From a checkpoint of a small mixture-of-experts model trained on Wikipedia.
Experts: 16 experts in each of 13 layers, 352 SwiGLU neurons an expert, 1 pick a token, a softmax router.
Below are experts of layer 9 (counted from 0) of a mixture-of-experts language model. Rows are named router (the router's row for the expert), gate (a neuron's input weights, with its number), up (a neuron's input weights, with its number) and show model dimensions 0-191. Each number is 128 + 32 x the weight over its row's rms, rounded and kept within 0 to 255. Numbers have three digits each.
Before each expert's rows: "gets" lists some tokens that make up at least twice as much of what it gets as of all text. This comes from a sample of Wikipedia text that the model never trained on. Tokens count by the router's weight.

# expert 10
gets: " in", " on", " at", " by", " from", " In"
router:155159153092151086182095121116087153127074159138068113190157180087108133092154148130096119174128111085119144140136103171095134164096148099069139170130157087115151148124137135070150117106121069180117060068126125119130083101099155116143114177083086087104108162148139106099148136107086177145122093105095133148100140115075076140118135094125109108177163133108117145080107053133142142162151093146098132147114138166098087173132134159083184162170167169134142140110125105225096117146133127140127080155108113107066220152164184173122103153149077126144138114195124099121164106112121157186
gate0:140160165109106138174105153201087119129107084135157115105142110133083121103088085196092113159130088181141107134118154105096034089154093100065126148167089152156121110196085089182155089115135088109113146116105139116184084119048103142119111102148189134105086097149131125128106191128121127103153112152135089136149199108167103133107133120091086098123167111163113195129163135146150128095087159141120106087159169134137127070103129119123117159093160131130145146097224121118125131149091098051146102094117061148103119084111132096087088164108179058164164133096111126112113127137129150087
up0:171133132086081106183112126088086084154171097177183152108163119151108128102119126180104192077158050156126152112115127143095114106123159164107132113156132184148116151141123135115136167162143073178114113120133162108178164148123107139114146117097179111158119141172116084120148150103111132069111082091115148106114179142134116144093104105118078114099130190155152127129190093237089104092112177084178179078181156163143145116131106121122087151129157157107128108114126133145166142130113068100137136101140030181126126124169123069126087145056177131113082089142136095085147153157118179112
gate1:070117087079078155114145121086125125147138105109168151132103086108107121165145172139136119153134088164100177148122056100137130204145054092121139141078116093124089138188112077111163125124065142108099144099091136173201117130088129116126121164097152113163133163134163051126084143200136174124127107150142193114102090132171149121183154145120135154168146147091149085122109111125122189137119116142138108057163122117174192166092140123074156124065172112148140215152168143139134195153140121133131116129137117170134128083097151125159118130136185124124129164138167128163035120093170130128
up1:165142109199156171167105112101123091155145077150141167127143116139105121178125070111111103089106135116082124112161107121111139088138149136141076088150130067099205139120184138177112172105111159100152170110060129137176180103138146130060179122150125114119112154166103175117146005142111128074163064111153127111074118144167152134079114074167140107132137100066090157143155104118148094135138145102120145116158140134111110096114076108139203136173100086080174146070137084094072185134150136137164090168138133154155085146107126117102054100122099172139135144112103146108134169124127127117
gate2:168167136190110132142053149139160146080135093118170142182087155102106142087137108143114182133067117128073167069091156172168112143097167172081067089129192121104117103096154122123131073109080150160158106068129061154157156192082133185174105164122127083153085164089097127155115126105110139079107125121119153143117139104114135141136107125102121154203154172168128203118111104198155130092151151136104143155137159154075105096173154188130146173098133138107177144109143097136117104159169109150128058119148050104148123104148158130135151117106116076115151113135169114135159110105128071118
up2:140170058077134145098075127125120179186109088176116124113161174098104081097078073141118140134116139181113198077125196131142136166117133103119162163132122116198100141113120116172101097088137174166144068136084121099128097137160117154141103146100104061176105171163100165145129082171150185136119112115115154206118147182086157136128115142161118113145113131157143136166090100176159172182055142172123170148107164206080063164141161107086132110157130178139156120116164109116089153131193116122099070112136054140121132122159136150136122134113143115095154106107118149145137081093116121141

# expert 12
gets: " the", " a", " The", "The", " an", " his"
router:121140189079180098163117147149132161122114161158061148110114100114184108085147147159123164152082111178169139130152121178126120110075092103071122144159145122077141167143149121070175142122123137163083113080133133204127124078080169186133101164095126068090144147134164103115203153141092122152095146097141146144140168082111129130121143079106125118149160080118088125094122137162116155156085118119115149087129134149088090113153084191051087092165089102083170149110120129157129116143165160145115152129142143144097129172094174168097149081196119128174138105200176054145170128115124171089
gate0:168214131189125142110043188106100113160089161217173118132145096114110166091140140121095125132151141136125165124193125134132143106118099145123131092145138125178106092126114124101123084120167150126118081140141167132161137124235146170068121116149086123166110132076117116094134169112077132100169162108131132121092148097111128119138204195118081103188121127139119132119114105152156151123114164087134135151067164097148111087093069099103142123113212148133152179096149185115128109124124116182146119122128109140166089111162113156104100125131108188129171110118173216180151127122166143070
up0:137180139144113136121187096085204137155053098118158137118071139132140087134154155125130141137168120125092128166149121128119136166134139197142081136104141082177153152193152098143112150178185134130103158111169126147093117074136143175158145078139151156133126117129146171114106074152110097120095127091112112133114079123142184115090183144112126171106145163133085132072129154107137146155125135161159023090088118099125154121147151111170174181139130115088083212158154115105124128085116122131044144172140086117128147154061110091106135084185079187114086113121124127131100106129158216155
gate1:174181151113095159175107205097118157157125114104137178164221188123120111120129085140104141095144128119126133159151124116101080126138068161146125182119049146158110160079123164122195061124151194194125132142134142154111189186128139126079149110114123130104148066153084115105098095085139073116113108110139145135123093124155186117077157156128150157100102123114180097135176131116121120160113185114107122162136104113136104180071117157168167106163100105081164095168106100078087104092127151138144140121119084103146080114121127105085118124128121130116051146116217108165130097139134106183
up1:115147143115137144173101170170108104114088137059191161169160138141120152084180109180173078119114161163138094102084128129140104159141142099149081131176099059110089107109134116143150173099164129163101179110158155107103134104136084148125137114154146138153078135122144175156120146150119098114125165136142101079083137180118098047131190144101125112130108204163156121124186146069145049100170112146128198134144141125127127070155078176114144120063115144085126166096133164099068121166194067124161150108129095120147163144090137159128159102100137146097180132095184093099080172158142105131
gate2:131077107147150223175158115095149161056144170102112133153162113087157125075128134117138087094108145113155120134105147172125146127094121112083049099144137117124165165148163109132112187116133060124127180076119118126156097079163185135152093151090082146143163062150173157135173155087155140144131148136136148139126168095077073103177125156081163046137136167102124076143131136129122202126126116184145169109151127133075149144064159143107150096103142142142162098120174129157156105128116101176117094098085168148147103085079128123138116146145070056160170101140157158181110118147164156094
up2:137173087120170139143109125144133154132070118100128077143167108142141140121117125124185068131129088136095108103111135080155174082169112157104103153150128184087102149159122061124099183180115107116145129137126101063125102146132157111111133161127156099143166148094173096092135106105121180132128129147111186112199160148067064108105126081087084072112117161080083088130144132147183161128165142080115125183082144080118136144085194085115171126124128165124104115169181097130131092123178177166094164163148151079097123111115094146108097163098116103198063132100152122186112170156201131158

# expert 3
gets: ",", " and", " he", " He", " is", " was"
router:211171162110153098151103140134096138081106185143103175139145107095112093113113112154100150143142119114175120215151095133159131118089089087097177078151155092084175166095156093079130138171109097140100125114139121113170132113114140157077138167079104087120147182154122113096140131149111168207105145072123160147124145117112073143155152110113154120153174107142141169126052076178210103114035104135093152111120139153081103129109126173089112088196118156091171139099133162177109100174113135168116099137146081128075144138079180161117147086176128084135146106127129091127115119110161109114
gate0:109118123105125130201168148159175085112114106124139124075170120127125105114127135138141122138143067179108105128117198098146133130151133167112172114154114129191112144118157186142083156170093071082157217094165130092041109084136159143059086114122092132086159052110075182076110146178172098113136108135191090087106115161092150094143081105174075125126145108112138099138087113136163125169103099110115180146089148089106103149094098175093147176142121122156095131113144130155084146140077132132168133138163104080128176097098093055137122165146109127155098165144159157165143127146111113080
up0:153163087121105093146066191143118194144115104063118070179228116112128132121139133149121164138148128117139154116140126116139133050147136141114101089161063105140176108087106175103163111130108104114102155168182137181111080090153160153127200154126107120128163099130161185078170107134078113171162171148107088145063160158138123126104118086116134126138176115136098128155162133147153102107084182129108104127132128159173159177124113133108121156157148173160098042070159087155142159167091152119113142176156111109130138144081131128131123117128091116147080128177154133227132177128163172109
gate1:164180119111177089117180122173094149109149084074118113090081119135120139110149156122122151119175088138186140125098080157119141113190129158187103134082103140162142066147125142138126060130187111122123100117126166080180138150173118110110140080186151138181133089200133123108193138178111140099084126122105142079150081117173154144097146103085100104137142157157172059140188162110103161137098177101165135104182101160082195191130173095114126097193133164189157131137138145139129142096154146141168076067143084097152170154123096087134130159158105131108149130110101098127135093147141172146
up1:118112102105119147157093177169107075141144127095073117118176112095179062073127097109118151074109106146124082111128183137081140153082115123081191197146138168113111131139150136108143146129084105157148126088117066124051136122096162180120137165119154085143069119106126135117098131125127136163193118130163123142088164125187183137089129127163164119072098061116150147124140143145079100167147119126096122127141123088157036168175133158091147078119174098111126062142084117155139143091104162139075169126135084175175132148125135172127185091166109156151172123125186125068088106121113096102
gate2:112194098112146120111113147126114172145092105073129108051085136146106102097171140094133131133146087151100077145172124128167122159151080112102140160133083143076087143123110059097078196165151147177138109129137146113110050119139146126112121100079090136125127089110190111115152133179104110084116089204142149146135123095166103146135075090155107161091133135155131148125117146127179133112109027141080147148164165134193174077090090101095107093115119161161152148081183134141175116164134150114207164145176072136140105091071113103162096118113136096139100160110093144139123116127118205128
up2:107151128071111130161151150159147096108104102069125140161116066106123166156126176114063127051077154175154106046067114079131101215102143089080092184127146143177142167168111131115139118148096186093151127082125113146082148151139098125139169124201191083108104166142116060121065094105124140073098118087112136131126135166145085111125137156133153136198129179113113121127152133107120139118112148113164106099154138120187138143144142129147124180111111128058124143192159146169119175116174123133105158144180172099087152144145099080092082137140126105094157127182114120126091116103092134177

# expert 5
gets: " (", "===", "==", "–", "th", " first"
router:160176153144116111174111075130109166106141112134077155154120096091178121110152123093095132082112115159147157171159094176115114118136140076089146120176118107065128169132159067123150067210156136143150084099158105133145098072084132191125088167109086137073153122172113185065138145109124174152091146126134136194147066108091159086134140133105161125181147112130090151089096097147139137145129075205131112105118136162103122151094090126081144096185137106106120158067077125160086159106165145135150134112114099167124120109072126145066145097190119138133134141174138105102209108125174134175
gate0:123141106118101115136067163121127102102125130127110145117140169087152113097128150092181131156069126131084091166180114105117124130162191154126139127106140122095156067101174102099114082051092138116059162138127091089165085162179141090132092055151081138112159138073087115105123148117089169148063115117085182166066116155114102088152093085138145091176130157169125138139106170091140135074163143105104103149112113146089132175095143113116177180127113190103104160098132092154078146124122195113166122127163118126127164127103080182180177154153098090155140103139048185132180154129117107118
up0:127141149146132131142135106142136122119134137161136108128119127154132103138119169083101156087157139158166106107117185130098125118130132189087141138146148071087159156191105135119124132156203099117192149147117159083156160127085100162122079153143189059149101135122112170107104131160236059167107110125139153123191131065120151103109148130153116147119128166071106081099129110198135128175168083135182165136143099067171068125137130163099154105156174115120163113157128140138128092131126106156121117105036155119103126181162135085093122126164087206131107157202142078104067124150100121170
gate1:222109103120090081135117148066119129099094107156126196167121152139122150090180118148159184151134100162090105158173192126170170118141151139064143128124154088161126163159132116183098092150117092167123108110142139119134153137137105192164130122177158088107111118174109136157116101142144164190167138077145143142216137177151128158117119159137232106139090105113164123112129078090107112134157118177141102088105138120151107093075160098133080115124129139162096105146126160167147169116176125099162125135125087068140109136127100090126164149103165075094196101114093102132108108118200063091
up1:128091070141117107116116115108107182085129102114078087098117118076159125071073180094150154170112144147105151144158122127141149131085122170093056127174164121110082100155108154098122122115162091177090140126114107095149095111195090172129150151155147138137118090150169157155181152183137203168163177151131123119169154129187119123130105106086162145124161072196130154086132079112107124135110174078133148134104142150167060096116140135089130159119154151148163088191174074175178146120082085108136116160136130169190073126123128147073195090072116123097151113127139130155116091127184157104
gate2:184153069167115125132142157130097121131114067127177085131159085126072082125111131088163122075117099120089193131125108133126129107158113099141100053095117055104152131112142142105085130118131151084074126123154138133154163130205172174122056186109133141122077097113095095103115140056083164108110168101152131179107128166065119149152154139129150153122102110142105111077124140165187172100099145129150111132121164148088063107145099118146152124168136197091081128111097070146148093135144117139092144102190182098131173086063101160067137125084092125110149087169172147124143127098166091117
up2:120118110123145200105175089130060215081050117088109135098162142054091138111109120132131167089096109123099150139120122192125186122168095153086083152142161118095224072142125182165118135126123140179060125138133147102161100159142198085124200157090120129096124138121100137086145145142120177081118129138157119152059163134095095211165162157172118151136107166177115135137188192122103118077116190079147129143152169161127151133082102127104083151125136113120093122147145137136158142129126122137109107140123122110142141138127173175153105130122092119080125114124104164106136111125130066094

# expert 2
gets: ":", "-", " |", ";", "2", "3"
router:189162131076226088140129097145126158069134127114127165189124130098161077114136148112089145153096092140144128138132090124119099122087107135084218143139139044137138147137170106111113107128075127111141118093120180173123098133110183151159114127103116095109130145191117116112204114138116120109093075111141134134133099142113135121156129108069209112111151096128120166121110106152170094146134141101103129088104197113134095142110105154055112079177082138124187131083095140149081143181158142146114116115115145159113211135142117162108125050209097077158138134168133092107169118136092173155
gate0:153150169146111140196155137101141128136104196126112158191071080097106106067109136143098115161187146059126089085134109154101177125104106163135152159168110063116118135151087115166106082151155122127114158091142130185102115174140094114135123126167125098110164173150168098129155132140098110119117121142143156159118166102130127160128164141149148124185087089135140059098095185169200065122084183107077159130148175101157173097082099185106122109106160125122157138151158174164080084127100142086088183149115087114174156110131126120144183111137140155112145099076151102055211113133120105148
up0:100124197123121125130136104136179066146101186140079094143063127141113076135108134088100114127118094099173138112147093134164111113130096154130137109133149166057148099114117103135069148150193144158154112140152157161146089134092106134120125101143162071160179218139071066122151093102086081113096170157135089115133103070124130151129133134105153072124144095191107076099101138102139146161123093091078036140122103062171105083110152104138138130098050129185144131176157162131098078148169153120133137163158121075206110115127115148171134138139164146144095141089148113120104142179093162128
gate1:111117210143126117194157179162097122073163123149118114118092120107129156156122081099117068196093117113129122169102209144161118138110116137108145136189167092080183109118106142126199124155087091114148179153115145139115093119165092105166119116084110091144163138159118227142086167082144136184153157133102099087111183133161117094094175134084190141068085135155154143130103129143146087068134127084159160170181113159096081171188148117140105117091141093141073111120129093145090087170147165111143095096138124163118091106145131203140120136145150148146148083101106125149127096148108100128
up1:127227160030163123138068114136127101050135118115153119100134091145129118092123151062085080125070137153165167145073169133069072166104109182158153159158098099135134124138146130139138168171133154139114104126129123145190127185195122127064169098125118107144126150084158182129104161118167090162119126122154138090111080104156100123131069087135106136132120088151099111091113063123142159097109113151161091089102142116099169160098129094080190132155168117107125066142081085170074134125116107139111147128133135106113105084101110164171142149090120097170155057106127138102128120116127141199
gate2:155108180116137175152087073100146134136140172134138143139108142072128155112062133131121113115096159133127116141083140096133086117129189106139123127120135095135128106126184086162217128122140170111166143161076127115187078164077194154115120115153172151118202160139118153118116165102093088101170102106158112127161108113067108086131177086125170112090117106094130097108116069084139170123104119136090110157048134097142125112068087175124079132095192203106180111178111145151138112142222135086130158151106096149127180158141081114070140099129090129171130133170144114068136155149122118122
up2:131131083113084171091144160134111122125082156101120124131134179168078101141160130143145128139110064161147137125065098124125138097106121116116101108182085120128104044113146147102159113126119090116175177144137131080120089173167104104149115138124120172113059129118103120158150109101236147128072148104157138050081114119149214204119143127132135143210147169150137154166117136147067094103156092122106103107162093173176098166140080168120171092109116140082054144132125144149105138131078140121143149147120140079212134144146144180152155174135128187097108152080134135164128138133156108162

# expert 0
gets: ".", " ", "-", ").", " -", "_{"
router:147130193118138118151123130155127139083113160150129165163089123091166117136156171150063180151130105114158108167189076210100124100081110086116141113137177078096150169084117079076174103148142114110139110103158087139124082171106145168071109199062084115121114146137126104096165188137109114152088100114178151132121075122126148134171143113060165055136147120147126143066090053157172124133102108126098101105095119157125139161149093176090167122186099102085136154106110118157130137115154149147086129150089101093094190186142179143099145076164093135179139160151149114130168116129116129101
gate0:106142111126130135160150107089173070149128121102145094085144087120096137127151099112137128143090171143108173128147082106104128165128111070128112064159141158112155128126171181163119127110100143104096117135185083103181119156151140132145091160116118125175143100154144171165055114068167135086140099162124128166143144111110156137075069091181152115158151113100156087094190109129053120045162157083191130109136127069077149106123185157131104094130156135183136116130083143126209141085107145153221052108130115113132123100095115089068118143128086086156155152144133144100151062126129094103
up0:103155087199153115116136155150111135112105094127121142071094130152162081168134135132129113107152134183186110158185074215085126129178145148155107107127054130188176162136107073127105147183115136146120064093154109195091163170183141124115147125158082154124126121171169140103172109104096151132136150109124053079140095150099149170107142157064183113140101101058088122109169169129083102150088177092162190119099168154133101171144149095122117113156095157106166098109133077110166109168163159108119119112114145091114156144123134090099159082139080056161139134123158144133148138107094123104
gate1:158171141112100079081163081166126136129127141179157165095103051165109200146203122118107097174149156153074134105190158171067152189116090084127103133144153106160086174110098104126183132110098097115153151084122099146112154167105136181157094139174151087093139141133098078155153124135144130188124149119105121107150113097108097125205099115091166074119165130127095073090095139146154100140115183130163130101115070154143099147042110147148174106150121070172168169133120134123094124140131079166110093129103105061100105196170147139158112162093139115097116135142102159110144127144101165155
up1:160211138124130097107133094156218201129110164162134114131115116146145156205101130136104117147126140129076170118144119150134099157036105142129092180088147105160104140136140090120125176152157092133162181026159077189082137119198097134136088136128103124107153152146102075122123117065139143173141174128115125132090107124107119131130118103082159111094148100130076077089102137148120115102101168148125142096127111136172154127092072100170158117144159120180173154155107097166080084133114125161118113156116166123073097168139190169180136139114145097063103116155110145119090141162058141123
gate2:153184172148075117154147113086069031192121100146121119112137115115096130100104151144148088103139066129069149192151096099164134147134120113078177128074147147142141130130128127107138075119220151162143113153101143153124101165109144117099163131143187072158129158091162126112187093174158130119079125130126110123143174112148144137093128046141139189123079138129139119129133103128138164093143097099135092096106135079084199156095123088117109128112201165115146136126071064119138126159104127155181142164084039076144148118144123083153117120180109113128094147126159126155106083161131183106
up2:161075122136110171143159148097078130169135082128179143104161131127152099170153146111108149128160084145128184095125123140153129164063142133073175156101145163129118134145210107151069161196158179097121219128126152103133092139162135146168103137114120154138099167171136140103181141101128132083126092140125097154155040138169128135153121100181146107084113164114111218145119117138139132047118115132155108115176171166111146110109121114196108208081135083156091104097094133165108145179156119154100131132129125114187156109078138121143130068105099083169093131085155104118145182180128123144

# expert 11
gets: "\n", " |\n", ")\n", ".\n", ".\n\n", "==\n"
router:127141161090130112145144138135096134086118138154086119128125134132171133111119145166109129202125109139216139153168107135083121157094060083046150118112169098110144177093155057126125102109131146109150126088110161127175118078124140155074105165062091108148181177172093114108172170098139165143086119142164139173117099100099090129193162045090123087198155132157148140097107105146135112148098096122132154102134136156089122119137105182083172072170117136141142204077131130137100093112109150210146078145104109148099201166106162122111105115154124139161155134163158125188169103151120136119
gate0:047145168160083167123116142092158148121135134104103156086104107178159116199100095141099150145136121100062130139132101086055114128130115072177140139111107104123188112131118100067095190143101132148126140150122064082189163108137136173125171144151073123104129152135143052118102173110125156103198144105126106103108075174117145062138125107145150139151151173130106128137180182192097112164158111149131066187052102137128148123124141168094121056165118070109166148148150091116110133111110124168118107111131127109099125108148212123151093114119148095141187154137128145116103104126085188159
up0:134135117151140127149164167176172131142152172132070126167136163076086192146174164159142127057139135167144120105133154148153118080086080131157099176106103137186130108073146162120088099145117146136114099105106043151093135141079111054189113150190151189168183081097185164177130117111160056161119123083134172112086140159133103165144137156165138149124078147149120072140068118110139168087100174134126183152107151103124096166161128150125152149092157155090183161145116135173105070088174150128175162112137122130089145127139131106113164123097115136114120172141101103097079142088103148092
gate1:079206095126142113126125107116151126099090120075128122118106209146167130132095111090140096094175068143139136155175104119132114103130074100120109124111160139097154216060150130176112137138108089107141067110119115097101175160136151098073104127154171092114139069167072161077099137129128101088121109118101139166107087110143141149145101093106102090147163091158156139177113083105130133145116176076156126052157102137136103181123083157094095162094143096117122172134088148117155155160175102138151126054071168140164117121123074141099087095159090184108127177100088071130120146134058104157
up1:168145107152165128147140094193144130077164178115119149103116076090101176119171087126093110181061168105133077108175080164190141042173142166094125087146097126106107104124131133131146072137087187176181150111123103165087097089121137139139111127092094115094105155099085107153142140113062108095099086184141105137108131145100115104137097170113040134120091132108138101156158096183170160127071153152183122141092148097200170110150189142133088126100144152101090124168178099125149130142125108092112181175109126140141154167134075151175139149115164111183124123149127121123155113135080110087
gate2:129141180112103124066177201129167111136128108138077161128128118080175145144105159117100159098117101113119119128091146122178114161148105131129126088192114150143051160117122122109122143114140147151159122095078182166194082095089125143162087161135154086164110114136095117166116129092099132157077151143145151129111179117049126037130163125063169140155081085137126080096109193182177101124090121170122104105104147132133128082122074105113134117099138070103080170126093088167133092148130135170075102139151094120068130199127101174120150101136130116112126102074131189172145115180174112151
up2:129145113140119116167115073139135188138207182111149096143121090136090120123176095129155120167132142152152087120126109150082131107091131108119095198092128097123162096176160131102118097125068161093117142102185077096038099126187168090071148093094113149130095123125122131089092105168102107116217118107148151134190099145182146163127124141159119128063148168127120190130163128105060158123189138124160124124158125127123138140153138184160116134156128168121187114121132167100168136102156136115145173138129153087148134055125162077140138175121142113153108167188150088063155078062093146101

# expert 15
gets: " for", " to", " as", " with", " be", "ed"
router:176198151044131053180106142190069178122074151129109170153166133111127077082152172174102180158109077167163111172162081174125098120083118092071148135132135133118117158131159098110115142103164089104121086046126118095136106105115111131098129171126100065146140130140098158073128108086088137118085144130140155143078160139154140118141103088091161129202170114144129155125131045136150114129125092151127148072116147180126094168130053142130195131138104120109098152108112121148106111166158134174140083135156069115121135173119186132126156088121084120154131144115155135134194122102121122109
gate0:136162128091154086157105100131109164164145154119160134091137111124139129101100107146079153092089128139163166145114125092121174087108108072134144114182130151149128135184128184140164073036104171109132096132097084069143155177109179130108112098085126082107084189138115092068106102087081129124109149137115132082146132171153103051058140142167104116140129112112211165101129136165111085160092148108140152074113167179182250092163127146133106122157142162087151176152135076119170120160133162128153096142155108087161102112116154160118106141087175121107096161140105148115135167160105134118
up0:126079119126115145150121155100143113164174128061093116110157109146216092176128132117115147098194131109148111127134178148131142122069110078159100117097165132185164159166088122114149140134104171166175135145217164117154142196108168151130052143145092199156166145105156090140149142117130137127144111131131124095111163148113176134088186122217113122138137162089074130067136100103110155144102129102176130075128110129097140172086091161161134132110143122169158126146092121123179128156098175211101139169149172140125144076107207134159092121080123085115131085104152136135148104100185150162
gate1:058151169128158171114038115121147062097079178136139114103128120145164116156117106127152098096111080131109133124131145117152081157130125092142141200128164113114117139118140134182121137161064127192140158143126182169180135179117084144141085148131121066170125118105179121103145122100113168075141148120119115151117120088131121151141160109145127123179125116067089166118114137133212202027132127106114164128082128135165178171143146140096090102122125164165093134225116072150111107131103088133107116174070082131139138114115117077132115163151147116104159178158074085161145142122163089103
up1:093164143132104112078069127130130117121097111147112101086096093123180066119139087087118114155141123135161120121113145134199095165132108075105163176160175122098133110169113103113088170096092135143115126173120171125248196192124060112152110133113131083152131098118150169132162152079136182136140189113130112193170106100157135137123098106102129102179082158127122161117080150167126128077092176132158181134062101125135142179133110138113168137111124155148152138171164088082061113147150133093098110160080044171139147123142107133125137158161127145128120169133085112127211142114104092141
gate2:129152145137127148133146133107116076119123077128171114107190115182054112133128104087113163073165134112194138169136140102160047153139117083118169155103139136168106127121183113107107112137157127164169142146086171137065187122127127132158129168064126170162127096173198139135123168090153140108175108124181137156117157129113092141135103071071148096136107120105150081138152164107170123095093146148118178136107087111152118198119070092156231158135127043146124156122151149122151151137103152107135110110124072115052138085147130131060155109110137105143068114136157072168154134118178144116
up2:175103068153055156123149064091069136112132126122130096124090117178117094135128108135145123146149101117149180167093175127145101172144143104177132085173147113139195128108120112149126126151124169114138112206076115126134139144086115103091155140066164111132095146131052110067066144128096171188170124126138206100097152115173173122107171071123145121164111111174127092104108128125147056081100064116110161130126086153148176088201113109138118075132121109100076146134148144137123092170110097144104095115177115094130108088103175080057107134139124110111087129188092118108105103155164134117

# expert 7
gets: " of", ",", " and", " New", " South", " North"
router:143151169073187087133074145162120155091115137159137138165148160122183087104148149198154176125084079136134098154117119134122126140106139090063162126114176070139162130163150108122155133146133075148138056148140144152115108076102145146119080170087111084085071169130106135091143155136124133187118127076189107147104106073100145115249143093094115100136120146148115129113079085159184150126138122185068098086129148210123140150107105188137141108173100124099168163107140146134123122136154108148122099132096121140020121177134133114119141095143117125154144110113173090163138099091098121161
gate0:154149090170124169103138163080113149164125066110099185094163143141118109089173106107135172107130156101087136202125147107127181112099123113157126142157031118119114120124218126120091061185107115136137087117157141099176131085167157110151172124140157108101149182119145103151168125155089127112101133061108086098132034129095191116080110161153081081142158160120099077113144092100116176173147127164160117133097136153143118115182125182118094099101123082126111072134116087091152151152164129125120095135157150122123123110061121063159086126132131097127127130098201115148144136144181177092
up0:191085109116189105149093123165119101137123132080072109123160109175088143165110188077197136098123137126169126174120113190160107090118116136120071111112153137155155162109107115157141125087104095127142118101125186154136154148140135182144146148127164159085142100099152187150144123149136021136098082159121125114094220123102094229156111140095136119096172135120125151140140118117091132113106108172097155181142156107148095130116115092112119083077150153158168097112192027123193118130169126117163168156141140114138143107063148172124100086158141112091133157146107089112114087140112105090
gate1:127159100160082161124123159163092155093127112068109156120088154112100109104128108118092150111130121100160159163128138142146103148073030086124116134152154135099116165162111119131149155145155114132121117110107107097116126145123140089129134126156127140113147137144132179128134110130087126074149132077117119101116218139205094099133090133114148129242130146153107130090134127119106150093180134125102115089161131091147135126163147096187216169139095158184126148091138163070132069111180064162188107139156185113104072156070146095145030103140113123114105118097089165153140088103097101207
up1:117092145165121136162115116160149068103152110150051172160085123133098175123159117144150170106124089143103139086122106147115105235098125170059110105101078156079119125132159091127131155146115070090102148157152115115125116069143104112172147139188077135089106165109051110136132097158187153080128082076123185144154064032116134134135157120141127130136161164155179124149141122115156110133130163126106142128089127135121125069128156130097085150118116114196165122105143074131102079122109098163148166084150103141184159067130098151162112128111174057157163146161122125089128138086165091143
gate2:117126085127152116167143087140117118079105106113101136111115200183172054213158115130103109137107126079138065133138114129142126189110096163096146115144141195149142157126155094101150167086057127143129138102117164116049145108096134127155116182164080149080157124095090096147154132082134080166128191119199106124122114071139107147100109048101134134124142104062112129088140152104124137175097162159079140154169134100171118124118120203169157168066127131149141116128103125084150094191099148071088124149131139092187154137171163153168109110148109078121154153102102104143122140105158147089
up2:099072085136082091118086146158106107096095091156097159171130114100056130154090128123188123171148110172170141115130134124140186118158140128139091109090168139122057093158163147177136130170178221130059101143132084133129145107137101124106128147209160108116146137174144141094148163121108113149149119102160097146074121128114168108123086135187140174140129222153128193162088110105131128118153078172127133068113143105166116135173123124089109145138146177148088163082081109066116085162125128099141106159068163156107063096133113113140134157133199155081156110168160112145159103137095121115

# expert 13
gets: " \"", "\"", " |", ")", " more", "%"
router:167127107139113108139137155123113111088095176130117128132132136108100118122167125145117146098137124087153128124147100180096114119113101080082198115116161097115157143095164092070143112183120110125127098078136132167173114115089141165081108140061104097103110169155104099098128212076106156180098088044189132186095118066147150101161117099090114055163136078159138177048067093172136138129102087098095102098131135195140098129133112159108125163155088092116119184111118098152080135141166135178136088144141143137109136142118135148101147128189115124221145098166145105120193117115150166082
gate0:075149156086102109157098187111075146127068130129108128155143124166131133107097110101086085203087100173125120148126184113138079161108104086076145193134182107148095127112200109084103119079132088190155138131162131123170194125109110139109177164141130053047130175112147090111177199135125182135102168115135095168096123103120126070075126086105157131095091181106139096115127136176132107137164074099192117157165145119149125139171144097175157154121115139151156128137143083146137153173115157180099131125125063128106142141171117144109118162139111107100166070190137146131128106130124092162
up0:146163091147150142119170110101142112152175135098099123118121116120129123126169129183188169069087137110139117119147112152092135103141115136208130117092131105120126125177101112137119136180164140084099161136123103099120112118197187122097092144167131115154116120121116140162133127180106091077135102138155159130172104134122122197188152183118104162179177119106100181133125087122127161115085193203110138103101128108060109151098146124021095075178143122046112138092083184091125150108180105118183123145120167130191143162108145098066162072123136131096156198093122108141108146154163116156
gate1:184190160069106157175159101092112088140127128103081168127119104131146098147173118076099150090100179126113167117157138075145103177116106146129131082164137104085138130143158153140141126104088154129107112171113144106121078186055079165161112176106159168132132124168132124131108133171155085093138058108149118184141136144133148207078129092096132158192151058086129139177127121130173156073118142106104079156178126139156143144160103093085084170177134114141135147148129141126058087104131161140137145113184154102073119114133200119141130155138119098093109132057170204101148140131094122082
up1:133116108174122113135133157084123152123116128114107115089150161153168137127132147150107121091216130155118152201135036221153134095170075137141139154109132173148118187098160114142151138153054145152096141038125158139091097108143163179130137156115090094159150172113098130152122092124120171144130137161152133125138079114147110093191086123143135090097128085097127146152147126084108145124098115171138131087091169095149179159124187200111127074128168181143105142128163087106176131147105097128079136167135149212123085133143108102127169147083136144190181143156147129128228131120124124156
gate2:135158165080128140137137106065046118107107070154111144056133125187123143137149139155157111097109122098115108082112162137128136139150156150151182131191146098115110080193066128145128136140086127199092101172147137099167089085110055134093109057121152169148134137142103086176117086132100132145183194102107167117134119140143155114110133123114114164136151123122138214125105151124123105114153121135187100127129075155141125115117170061142145111074097199146164107099046120137139158151105123145086106120159110119132143117191136075118069132167104100162194186168065124129156100105113129136
up2:168133115141152101148112157129089196139118106121106133096192129095144126140106151116099171167114161133126134155149194160152095112108150106190145124064113165154179159107138104111070178140111113123123098120174174107113130183153148123143166131175128133159108152119178123140092135105117189110139159138069136085103103147120076066115133100142095131151078143138130062107168126107108152139133131090077173130172127122130117134211100151131171120147102123104139110158226162110142120112086148051159117179135106121176181154149179070046074178114113125099174148113099111104079080097179094165